Below are experts of layer 7 (counted from 0) of a mixture-of-experts language model. Rows are named router (the router's row for the expert), down (a neuron's output weights, with its number) and show model dimensions 160-319. Each number is 128 + 32 x the weight over its row's rms, rounded and kept within 0 to 255. Numbers have three digits each.
After each expert's rows: "comes before" lists some tokens at least twice as common just after its tokens as in all text; "raises" lists some tokens whose logits its average output raises strongly, later layers aside. This comes from a sample of Wikipedia text that the model never trained on. Tokens count by the router's weight.

# expert 5
router:196135129136109081116130160178162139136146103175146124133134099106103179159159139096091123135106127118074073146125157084133156114102125111136122143146133165092081132155157123134122154102156116185090159115196139091157121146168108124122170136143150134095142107121187143172141090172084113092119177126133097131109139083157161145081186218128110118103146117106113103174092108169052087118097170101098109093147146158109059124089101135154173141096195143112134086106162137175168150130150132
down0:128135124144104060108137130163180119100126127099150140128116162130145196134089130160151132130163128148168110181185130096137119203166129077054185058112131126128161123125044125154157128123123107125063111157081153074148110151118156134103144125176114147150115170124135094125130131068127144153095125152164156120110135106138154131111151211123096117134118074084129160125157128128134155148124128132139136114104107052133150114100150110132101158194175175135085191128120172127119045148169128
comes before: " of", " to", " in", " for", " that", " from"
raises: " of", " to", "ines", "ed", "ing", "ch"

# expert 29
router:163157097143145155147127142201116156139121089173150137104210122080130170116139154137154094114097153148152089150130152108187176121098092143145119156082180176126136109148125145102132186096136105176114159111123138147123096104189108139120110100105138113076126103151164133167170074179137152085115206130156101145131138108117197148131142205127103165120155106124122118179137146162106107113158149098136095116119117118115109126094086182164150143150150146133143151113122192126189115170125117
down0:133128089127130109122120123139123176129123068119100126065141067118132143128154164125133131114134117129099074115119129119189101141141094142162122140121090118126153128097117131134080130122131097085109089155127182134130129128174125121122144053179167101132063125128171129113137168106131127063137188149146110124149115145194160067135044133072135148094123127157156123126132066139119146160106121127124126051124077131090161050128105160204138135134101195133123108111091144130112134166153137
comes before: "9", "8", "7", "6", "0", "1"
raises: "est", "ness", "rum"

# expert 72
router:148154125145139149110158151177132171126144116147164091151120154103153142163062100111150093121125143158146055131095121108144150118117121123110154171093155155125149119164151097062129179098158091149130146083113161209158119123145080128140153193084150108094187117128164139109206101205103114134075173123124098122130149096148190136104124177101133146076180104172156082149107176163064073111094156093134114153125148155105127227109098151158118149148141156142143098111134143092166114164132132
down0:144126121079133148185118110149132118147081121080135095116172132108143057154135177128147150119130129151118130143066214125108117124140134130145117124064060120082150135107131090129093151127129031132095099153132095128094128096129121119130126157128162096143158127124107065077140141090136109185138154131112140158137100137135106126127144129147220140131118106188157083153106141084141173128103087129103232115104159127139146059205137142149105127122125107124153150106128175133126128039131109
comes before: " |", " |\n", "5", "4", "6", ";"
raises: "\n", " [", "s", "ate", ";", "\n\n"

# expert 18
router:136190140174114149056135179202182151156118133189155103147142128097128147124107111161121128172118158096127090125105127097163179082107171118122107141069119137188085129195151159139170179060176091167177184131167148159139146090186124134123127142071153125097095129155151178095148127186121102134081131167135137124160144074161148125072181167160115117094186076128152149127066126148096072102077149028130109106146155150143099179108079117169094136146120097160121080124121156141164074114106092
down0:147114085110122122063136103127122137114098108146190100161132122107176165129154176150144133145153144200150190126140120112133125015178158120147176132106164118113095103130151111158122125108123154189097108167142126120127091082120137120102130133144109155151076111104089130116103117123131112089085143107092145083168129131137139137160154111105059124129125138118132129085122128116137091124072136165128193130157151108128127168093138128115077111181127102142151145141068127153118144130121134
comes before: " the", " a", " his", " an", " its", " her"
raises: " the", " a", " an", " his", " some", " both"

# expert 54
router:168167157139110151140165167215199132133132125163119142063133119125177168115082056132131119114108120139144092140086146113143162095123143162121115127130154154134088127170164146124173170127188000118118134084176101131159109108189094112103119153060138142027126126174121166131162073120157098128028164193113158141130159105145122108072130098163117115125157052067124164163112076161097125118161140125132141128148115147134116182141082169169102146114136134154127153068150137127126088111096127
down0:061195106236097102190138161130128120110128160128104156114059057132061145133143175139099098128137061125102052203129112138120193134148115144073110132171130141122105121109122112136147112129096070160108132050075125159128095246102100135128154152071114086128088186191096115081132092127125120129129091143127128136127126153110204166149122084142104143129152116135162099113147124139123123096146133014124087135156141120150129147199137134110131133144128141120136091011142125089141111109170109
comes before: " The", " He", " In", " It", " She", " This"
raises: " In", " As", " This", " It", " However", " They"

# expert 74
router:159132132138134086115157179108148152156122107136142120112161110143157160127135089181146143205102114090150079136088107143112215114165108115163145142044159169110139186162173125145183130075177101177201143117118154134139088111167085071092166149059120116068157117141138188208140107192144120120112177133181161140160120084119167130150147195115162129093112105102128114112147158208165130139127154117136096123137148109101118189084090199173122139130110136153085153112118169137157121135136097
down0:114106071160070100127119105113144127165128134130127126159102112126119080184137128061119111116140135099167000130116105039141132159092113076127128148128130132127124120125130137164135118132125214149148125130157136184115129094135129132130176147138059127147129169078150188121099075253113099164146122129146122149104177122168127129132154255094131127138148126127117127132111172168170096126162205127100148127123145148154136130131194156112132153111123109135114111119088090128128203127120145
comes before: "1", "2", "3", "4", "6", "0"
raises: "1", "2", "4", "6", "3", "7"

# expert 45
router:080118150168099108128150168184198096117147128141123073086143123149118170109170081144120102169108128120128071124079162136156187104143170142145104160093175173142142139153140154133167174111145130142126124106088134160117091114156060107132143133117174151089111150156177162142151100137138135081050160152122161138138124097136162099087151157106097147061147137128100165137132132148080066167117132134076140116166130170136068171112094141166112136123165106113132098104151186138170105170135091
down0:120122170127119128132124111080208126130093134182089126134134151126102069128133152080034108166178102135091123123141179128192093161129215133128122120126120112113040135122152127216096150086104117124129133138124113117132158055073129072128101147111215123118186128132173160103142162107100096203083123154109137065076148141099145130125116155130171077187100156153118138136131129128054255132119082121091128089158137111137087126156129129139096132116141120146124137125126120102128131149136148
comes before: "0", " |", "–", ".", ";", " |\n"
raises: ".", "–", "0", "-", " |", "+"

# expert 59
router:162128156132080131096116203146127148099139101165114118177157138093162171144119039125172118127161132122105093179078167085133167113105103149154173088096145176129109125154138149108154171110132077150155189079125117168128100095208084117124119160107120102054123142186174173162175060138106114144119134144162174141135133079183169150111175156092121148096129066097144160145164133184037083120159126132124125177145152139136107101141083136132089138116184134155141144101133174107155128119139101
down0:137128128094029148108107139139116138135154135025079142134163130123124200170143136103106125133116144124177189160220087140153060132119113192091179141133125138124137129132122093118119118138047139088146161136128122113117098118153170126125138146097156080102115129149124124121086125125124124125193128121070127128099128092116108128113108129094128083091136132159199124177115117134105070159142147238163154079171136135218136124166101145094094115156123086135128120121158123123138131170082050
comes before: "1", "2", "3", "4", "5", "6"
raises: "1", "2", "3", "4", "5", "8"

# expert 56
router:148132098157103154126149161199168121118162124120106098147145113083141180106121114120102091148107132078076105125093176119163188107073127085120143134078159168131071115138118172140173148096090084163121165103159159150143118117151090097069137159125138119062084089174171152173157089150128080061111144166134169139163168069138151134090150123163108116088163070089136148146103112151100134131139153065170114117160172179117080202146102174169094125174138140167116149073113126134164123134112076
down0:179087169129151135153140118124130127121143154129115140115108134198133134118132089129133123035145158125140036128114102066135122137112132139138091143120179122120131166067205131128107086156097126156103101113159129133094149181123135161118137121122131133124135113179107119082143086124125124098055139149107145213094154056101075139204116130112132132147178230165155152130131151079147127109096112131147106135115110164143133105208133134122121119177133131189186122146107197152118125131115088
comes before: " he", " the", " The", " it", " she", " they"
raises: " the", " a", " it", " some", " he", " there"

# expert 68
router:174137129123122152090174129204159183119139160181144113101125132078174159126130114091099140183088150139130085170142127125137161099140164103095151149098132154144110120155116158096175179100164136175119148086150126158085103103144128123117196127093153139108156153143132174122164112151122098097059172141121117114123166071164158142085147247123120149100145145106161191147090174136087080123110153127101132129150112169126078158131075135150121129160149111149123077085161135107189156158102055
down0:086122141082128134136159134177198211133131204146129127130123079107127116129103190128130129127127141130135106093128125089133152120118135070168171133142143132136126146129126048109104103126127142110127128194204077208127130149120116132143074124078172130133085120173134123167063128128110111102127060116171126129172145120106200146130127128129064143100152120124145131178145100161137130130129128122079145174115151076139123127128141128157130115120134074178090136081141141129137148128200126
comes before: ".", " |", "°", "–", ",", ")"
raises: ".", ";", ".\n\n", " |", " and", ","

# expert 2
router:158145112165101154112128158174149115177127167176177075113143149055120187122157113116131091155107106114148065133093145115134162098114115133164137157156143123107140143163136115117154136117161103171070129067158176166148101109164124086103148148100112162127168157148147204152166094198137120102096147140154126165099142110150139184087139139084138140092149121095150168129130124175083100143119167134110093141131091126132121123106103142192157109143190124136069106107102144124126134131152075
down0:127108127095149099167095079128138150146125111158135129067087158203088092132057173064140101123131071156108148151168111200107161158129127181145085131114255142169161133061139082109112086129139134076129126195079122128103132132063148122088126086158157195103122160122130108128173131133115115175148165134156102152067135140149145146108151126145150141186137141138147137134154121141126101171185168164127136133132156148138123121067127084068133122122141128030133138114156128129132127080113128
comes before: " of", " and", ",", " to", " in", "."
raises: " in", " and", " that", " on", " or", " from"

# expert 43
router:151119120188086148097151182194153115127121157141150172082161104058145150095140137111108132141090164118100116146157125085098209117099148103133187177136153169128083124166132144112157138081177114143149144106182116153132099119201113123106172149057141156101099139173132180144147097169128067117109180154119126145170139076146198118118168141136145114067149126151106126120128098099104055161137124162160115143159122159160071172130079151171090121141197140136127110132190106089170137088141108
down0:128065127175130052131116126130157114127128139134122114118108055115088056156145133136127035197093174079116125129100073173092162109116164108118128128128138175081217165185137126161123132123129106057088134102154084109129123149106126127136111115099121120026058109058122159129146125128147108090129158118133128123139145146129128123184135049131000126117212181118170147063145171119075094164141186135059125125209064155059169112138127144107138092124158076163141132141112148128140107126138120
comes before: ",", "–", " |", ")\n", ")", "\n"
raises: ";", ",", ".", " |", ".\n\n", " |\n"

# expert 81
router:174134096179134116112161166234167132136140135135152124160171125094152225123118119115155102127125158101149059129082185085150142106118105162146146158072130199121096109141124128134152123126133121125085151058124097132102102075125081100150099154156123173115136168153148216155176076189138146089105156133156116090149117111210126137112158151097131093122140087143110148126111115137109084115105165050147118150163108182126061121113080144176164095154208109134132125140123100161170125116129085
down0:139123202066138255152112156195118124154082082128183121132145105116174117129100141142132130132072133135131108113084122217128132124140140115124047154022115114126114168125131101128126125163135141180153125255123047144126072093123113156108172122191103138125129095110138147128122170122126093116128109128127134127159130197179122127094143119151123131070134080150149107130127078075139069116112127110148126175164128074068093173150153124105120154055121145128114160097171132206131189138097146
comes before: " to", " and", " in", " as", " of", " for"
raises: " to", " in", ",", " and", " on", " at"

# expert 63
router:136181123174113155119138146160100098127090108132146148166150078152149149105115116151093117117143110146135088114114151128179154077072132109171134171162149169134114118152101110111137176121156079128098208091114192165116139055158087086119142112108167151094176096179141165132127105235189102121129130126154137184103145100124129121078133225086143133089188069141141100107129141143110094167130123090113139117120120132158121127124160203156131149134205126120113154071121166130115066134118129
down0:163184025127155122113039115126112221131101159116082130161126114137098118097088126024108080160126072100151195124123145123103127124129115125157096131131110167150125166190115078132148126184130111137105137184106162059139127170127078164131182213128107144128116164063083122110144123155129179138115162126127035142131131103151126162152124144130128174136120103126118082083116092141115117125114115126087145131119111083097195142156165126123128132118175131234124133150120163116123105146124078
comes before: "0", "5", "4", "3", "6", "7"
raises: "0", "als", "oss", "ind", "ce"

# expert 80
router:167160144140117132116126137181137157142138140118138110096169105114157158130076091116109118132104130130155069165037160115131191112149110125165126150080146163104145145157160142116175177109132068156096192054115119173109140125154094116080165144057120130092137116169145208126200117173159094158130158140125159122140165041139141127119161167047117122109149094098131119178117103183089079116129135104108130140157131114155081144115116093157059135126159131131145126043158121132207170123119058
down0:163100201143117171125129161130127110092047104235101170179058084144144132113128151142134145062128131147127150107116121129129174134127092131146118120131129174034103072166090118149119181117179130134117107187145154114111127124125162117248126128159134129129195130122108090103147101098171117143174134132133124145131180153137116132127130136195171089140165065123079072149122140067119071151101131140127132140106108042120181111146141141143121150127110148148125121128094093137106128123150143
comes before: "1", "2", "3", "4", "6", "5"
raises: "3", "2", "1", "6", "4", "5"

# expert 27
router:152171085112134124092132184200149152152136138128167113068131134128127113094102084169092108175112144094129072184070156126127152121119136159156106152157131173136129113185139160074137200110177069166109147080172125143130124114198078112150063077107115114117121109168109155181175138159093148082108146177134139201099174059152205120106184203117134113100174087132098192119169129160068113133153174114073136082114069161135091159121136154120142164098183139137116123100167139187141098144120101
down0:110100054166133139084134164130105204125161143061166131125109113124119126164127112108105092101104130127123126177139162101103125122111152086131128132136147141133081121158126121132106177137187135116129124148009101079124091118108255099130110128149131109111103128091131165172142124128167122100118150127031121091174122137127076125159132122129136137133116144126127111178097133165143095035094105106108126176110085115125072123150126128175175121110136169144180148158098062127140122118171177
comes before: " to", " of", " with", " as", " the", " in"
raises: " ", " a", " to", " the", " as", " two"